From a checkpoint of a small mixture-of-experts model trained on Wikipedia.
Size: 17 layers, width 320, vocabulary 3433, 41.9M parameters.
Below are experts of layer 3 (counted from 0) of a mixture-of-experts language model. Rows are named router (the router's row for the expert), gate (a neuron's input weights, with its number), up (a neuron's input weights, with its number), down (a neuron's output weights, with its number) and show model dimensions 160-199. Each number is 500 + 40 x the weight over its row's rms, rounded and kept within 0 to 999. Numbers have three digits each.
After each expert's rows: "comes before" lists some tokens at least twice as common just after its tokens as in all text. This comes from a sample of Wikipedia text that the model never trained on. Tokens count by the router's weight.

# expert 8
router:510462509525592497511504537536503530452552478461512499419511534506507525540538519421466529588495530532551512484476604460
gate0:534481520470443534532497536559495491444468435447591466468525558533551513515497503514499573565557438479503510462533469525
up0:476476467489453513437498473512578497500501474508423497536566527471516471513475558491471515498511521520486505533547456536
down0:464478446498474485430449506424628539542504509501494553500430567420497494532492517526394543511474428494525470460559449530
gate1:537528519546495524468552456504527420474491508527533508471486538480477514374510490497418479495521529498503534529483524508
up1:509537441460476487471497457450506522561522546502508469471504526535515552449570476555497563479515448517481579500574471531
down1:536511454472541498496475532466484547521496519533498566503454526453494577430479511525459383441482566509474540508480483520
gate2:518506498547519474463470492479512499534561552511502502452508509488438520471451464504463486493448529491516530499593486524
up2:494495403388540514521501530463498508519513539524408514576430513514498519478521519449556456425484493556505522537526518529
down2:484467471505527464532509472429515472557535402508452503499478493519505447517533454501517545515398501465529544503397484472
gate3:478496476501511432554496561483555455491475480490489483484573460541497526511473498498564481508517505476474472452515440473
up3:405505485464486514483485493504435502515590520445540410495467588520485525502561506503533528477515465518498502526542543562
down3:489589476485597552435526439475570427500536513433464502487495457492544457548512471548478537448545507486461510504478462461
gate4:519534529473500487500522576498436457453474517523511504514479540488464494444483554419570484465579546540499519515507517500
up4:490535531522509523531488462428510556460532442471493503478514528467541512559501515499476506543434427444538490503416519523
down4:513483500517539540497542492447590463448447485489459473508461501543472437497408479514509412529481499535504470493461558430
gate5:508506519529535570499501496501454475492503518421462482471443466460448538506506500556484566453502509553433547498495445493
up5:512485459503469530440456535509443383491547468478528475502486563506413527510502486545517421412482508509513492469555546494
down5:485537588576523490503491477528464477568488466550554456450482442487483498429478510503553508532566500501413463453521469516
gate6:446521489503487497555507427528473472572443499505499451532521484468468475460427476548485587562454447459442437454528567512
up6:418479472534521477546526511475503438467512469472498499515522482534475501513540507455476472518564547464513455538412539454
down6:500520595467464569487509478532442549465491513497459484496481516511464527444565512510462451462498459414495499523515456545
comes before: "1", "2", "3", "4", "5", "6"

# expert 32
router:521421465452516555532537497469403461492484477453514576546524498517479490510503439471517565427498454578502430547506495466
gate0:474539448554504470419479539488508539386538525534586502513530492549543507488552536552470474530477503521563469480516501539
up0:522416477508480482544504491479453476430399498506445500531474472527542541411493484483417426483551534561534499501488480509
down0:528553465527525456505500491458519508515469451459502517491457456536526556476562491500470521508497485492532515474550545462
gate1:523513501525513507495539546495495526533443543514538480503508570429532526553477512552506483419524467473530530493525475506
up1:499527545466442575440463537530563547507456469481473426476486520522476540469447500463521529496508493506477475461494486449
down1:556493462484462532474531516439511501482419518480479556518506554489456504465554498478516463456473484507461543527562591432
gate2:511517500478455470475499530576463528532406540564540520585509489518507550582495478512481529416519477442547404464539521533
up2:491519453519547490489483474503515557484471496522566534563563528462498578579504440521479548515544512527537522454529482542
down2:443520503466488497432419511491535512517537507489476491535499557576475456501475452467493475483521482518457470514464480559
gate3:496488501516475496454468506505526507432391515558552447537472557560552524486521477471512451448543450471529545435542502442
up3:476479411526494567544518501494429618488613516545525565484475483521451529542564492436487546615493495527515534442392508543
down3:514530484513500458465591495434493456596542521505522489491477375474539578496565524479516515550573465530461490445489494556
gate4:442489560443494530455528575454494536522511501470515514554507528503475513503552484520456482558526450489495484569523494489
up4:486468460500492477521511490495521573517461482580488488498475480447495518418559472526572518497526471488553572477494494501
down4:547498470515536527477490457439500509529500518522459514546507540487621516500514446495589578514488434412541523472477553485
gate5:556490537515509447474543495407512492482459542465488536472540545448517505528511434550499440473521466478532476419615493470
up5:507529505530458486512522523501519549427425557504547493512472523502470493496495499539460402492509531451482564452480511480
down5:451486555425562475527490509497523485481520478463463518521504494516558493509495550551557540507490551572455460491501459518
gate6:508488456469513553524556484503472528423469434482492519566525563544514501529482467511461553432537424554500471523539504527
up6:432529513524491486510456460470557478513495539487504466485482445489521491451459537531493440528553516431449584432449478505
down6:476540503548537484530490496503572497509506510531537516491522539509505531458541518532506456514474581480571563456497512436
comes before: "1", "2", "s", "3", "4", "6"

# expert 53
router:483506549442466531542468478499518533548465474488525495578496459576518523498523518457516462478494579552548462518503520552
gate0:568466449499557473525472472456585495515561552496531539540517508491533446460521508516482447476467524549567537479506583474
up0:496579505460446519544519564520462504551516460512472491486471521500541575472488476575563518470479480394523467525503490506
down0:506491468475435491494461470433512491504446465467460516482566510525540526497494505505486464509475555508556527538493531497
gate1:518504563501509473496531594471511498506495485493511510572479491512392499474510494557530526466493512410482407507580527506
up1:523474481476557446490487547515510454540436530521566476529499501483507485469545572469556515498504498454482499529533478509
down1:508488525556429538453540475540471468428518449540521508505507500545490537513419515547480607482493552511451539532555551456
gate2:548574537498452552519475534501550514483530552497509491553534505553509522485573491551461420516528563515564499581499440464
up2:504426447526555424474542516478477486531508538548470517447497544445460498576487482542537528461594432475439515458484489524
down2:485476469506487441463592571468461489539476552450512492479468521444440527514506501514469517458516382470426534515497530512
gate3:468544495528584498476534536508457464535465500489474505471521470478452526520490493593548428488466544484523490426547549571
up3:486485580432482464481481481538516425463452449451483458476529458507552584499475525480542498501567513484466509521475498510
down3:480449513457501465488499499542514453450454512476504526532482515453465531516517467497508485458534511530472524464476453543
gate4:528529498509455490549449516509465489498529477455505516503492531529472558460546490507478477507459477484501490517483576496
up4:502558491468465532558491628491454500514516524516523429495469515552427512497553498481458497525488561504498504559416463512
down4:483513423503580511456487429472506514452514367517491508475481466546585473559455633558488530470519552516516473508551515509
gate5:459541526462469500542423527531541440569543553592498468563523435534376446478508497509531480446514438499438514512505512493
up5:510543575481532524484467465471388513565498481539530423520476494496424473464583507506523481484509484521520526524526405471
down5:548497458490517533531502475501554493542563499446447476476517491466484494478496501540532477502513532464560604469572545472
gate6:511544461514487560529535490442508530471504477451455507481493497481408503440510479497510481481443406454538511519610531487
up6:464571510481468518534561466535554494516457502454526543475518504547500489500529530511613530471547479483490528561452552519
down6:476478515542569457484559521572426551511547446444492505516606511490512494523558423471473454445448560493530497503545454419
comes before: "\n\n", "1", "2", " The", "0", " He"

# expert 33
router:487489544532568362509543460560527491560454492490443567459465471472501507449494481442513531541490527433484549527549490442
gate0:560491509532499538506473547506550540478473529574498501502470514508474535508596510465520520487586586550510523533398480444
up0:507459482415409474499445461481507511513533449530455477461552534455479504467434522562479485563425493487480544428462442509
down0:517550509509446506407510523561578497479498500520534425560517512478520480518524469549505512543490504532487538493492512458
gate1:491537523455540491490538450506524529483481519494492532437498533519548483514461559507509517458473515490507569480530528522
up1:535482480431500479481496416521469499462511521560432578388542511495505565511511480573394447524506552529487545486482525517
down1:428520567507518445521531521487525503510478489477588507496484475521520475478490432505512534485442589533511488513599591479
gate2:493473489510510490549498560491533410542525473536514511570464488472509558494485466443523512487517529471499465498441413532
up2:527468499501542612522502506492467526584522447492547477489518404496437475495507472497503550514564514503538521587527505529
down2:459593525464461473516469469531523441523484481492453550471580465519511557428487494580484528575505482535479442528547449534
gate3:489531507501475507524493518523601519524501510473456502537511531465534477537475513460543510541437490465477536405474367477
up3:513493500488539508504494422468414515480539486503628495502505420569510547498510479525506457483528478507508484528507563527
down3:504504474502548463452463473570476485486481545488514479501478407418399489522436404524477466492480462478569480545517568561
gate4:492515504490523396552542537566502509536473480506482543451470501486467494426474490520529507534440529470481527539517472466
up4:464525507473534431536499530487502496560458528469517493521422519476453480508471508478444527487485480453472480483512478489
down4:375498535529534408536494577548452518575477413408498524463433519503479470576508504478552543499437501476511544506580481497
gate5:485528515434445520482490539519519447529489405470410494477431474476532429581486531513542495514474513497510489541559441588
up5:489488457482461467557501505504457522485523480519505498441532460446389464433554455512531487488435486569562453542492526450
down5:502476497442559457555417448461479527501501562519494530579514586484466540482534480480495510482479529485479489453430508502
gate6:442567445428487502530474464589537548478469466457468458535408460578533446491479476460484487571497488470482517510521542533
up6:473534503505516582432532475527503504424500560508545538516544569506464501489479470509572433474478539548584465345439483467
down6:668471496505481524480436493426418471463458449517517563499497517453452524479563539508487552511522503534450440522452508509
comes before: ".", " of", ",", " and", " in", " of the"

# expert 43
router:490498481445579440503456533452498562490451492461515530493533522469489474474469566493489531427470484527455518495479574444
gate0:452473521518495517437553507487523540530492592468479454538538486482494468533504492482449483438429550479485498477457491452
up0:450548516471467507506529536574529481548395523460539496499489509608485478445447513502536510526407476505458498475496507482
down0:551405516562512572466511461522476530536504467485484507443474462436485459418537462498509508475384518508580462492501465471
gate1:490555445526509507493526477536437538527521451530495489546483494487461528494556544512508560571468523539504494542527490524
up1:486517488505451528487458510522506491501532462492507477536406464460631510515494481516525521473566526493507555407457522477
down1:474484470586543476539500427503576489474451455537457476518532495463483550492467504472499486493483501457523529545508487477
gate2:498435494504469467526513494477405574457492504459529458538586476501560580475519552511572500455508470527494483517493471495
up2:515493478483572435476489466576547494470533507563453492532467488488533503483552473619484562451550531501530534485540491465
down2:579504495521527565505528520475494529461440512492533480509518525550500479551510421524477520536508486499515508538583505472
gate3:514497472498535492495497463494477473471476432487524514522504489520386537545444465496512448462486533430413549461525533522
up3:455479500535546450563486554523466448582524549402537473462453513506488495478496582491537466546477507580491477503541528407
down3:575480473490523565508567509486463498605500512489545480507542537517551549561503474530522512442484512588544564499536546463
gate4:502533555498528520520479455504549473482448515512553499531495469544515466495468510511460494490562485515482458496491485483
up4:476547533473487465477547451449507524486478467463457472440531518421448563472463543471469511492444512552489567487550541502
down4:498529494469566488466514453522446529587503513492503478544516550534565454537472496522544509475525513483496585467487545474
gate5:513510506481515504484507565525443498535514522502520544529415441569464501493556472492459552485538484541583535568545551571
up5:523524435553432505504470521523508565503485604548508487480502472488496545518416526484491513524548573468515479550567564491
down5:470453431466505460490426523584496480492507490529509432509473460531509546466468500550460476557534448407502482546542503525
gate6:462479486484551448455534570433442433464492625478480528458562439498463432480475492508528536467494526508469497472503421465
up6:474441490479463545467508546512550525518563504479463549555470542553487504551431550455589471565526488457528515567541515491
down6:499497527454464463483533536542532457482542467548543459437470499492493474503444371536501485467518453449511518454477538454
comes before: "\n", "\n\n", "–", ", ", ":", " of the"

# expert 34
router:497496442472547518522488489453517370491401560474518421525476432445545563495457544560521518438501466482575508452487568555
gate0:504447465496527417457515509458521519515535491486462527466510494499516511477476489511472507435544556552503473524486573520
up0:535447466514465540482525452474491457500539527524521561478554425423482432466554502483561557580565513546491461486435436517
down0:565568482462441451482476527521492463492520482488465513514463471460447520462464541489514555429494472503482482553547497520
gate1:502522436506516560442465408416530468477560519478523496516483475476495544459544439498548485487558593465527528520451486507
up1:501446512514494448495517471474515566523526530475464492594523538494505494496572485456454549500539473479503508500484431513
down1:493491495573533478497432446540494484533580529517469533527476498490484449577571448516546516529483528530508484479451512494
gate2:555513562496557435468556365542516487495450508548534517405464571489446546439474474560526527498442501528477517476495545449
up2:405508483474512476497421487534479548530499452543484521534519493558525436469524538543506505441528433491534573500470536562
down2:546463495456519525508512449512527514467568523531535533552489598547455545490519508556564553559523473517508524449537440521
gate3:518452488517525477508498420467481509534527527452516543495482479509523523423538487438500523515519481645456488511461470486
up3:538502538502522521489503455485542537501508542583496506519522491504494471507568432452505537489440513537498456479522509489
down3:488487461495496445525496520507499661476463514553491550521559548537454519506508552480508514489508560527555494443528507437
gate4:506495529525471487507525524500542529524520470532472509471488459488451498475511525512488462533462459477462514511482525545
up4:485513548444502562527527529499576538529455461568493523487511523488501637524528458465501495517490494504484478503532524491
down4:513470451459519488495519440531541488540451508545569547459546496551473539487465502473503528585525579561475511465430424467
gate5:547543538546478515466488504467489536496534514494480526467513528453512554516526416460511565446490510560492531556504513474
up5:468481445519477484522471503478572530448488495476520522558538475464526464517512551512518506528541477501403469509569509482
down5:527490549467416549481557480505592555525548453419532470506467501523492503495543429494490450462508547530560559479555466544
gate6:466563436499477550512485509479494504528541469573434462559477496466511532446530531532493537561446513481469468455515459479
up6:528561507536479523586501539487435513533498531580480510450479521455458542471514514517521557592421470490418496487502491504
down6:587537504477515430513518474440529500518551436450454529422537474580474543565528468444565479515474519473474506490478430494
comes before: "\n\n", "\n", " The", " He", " In", " It"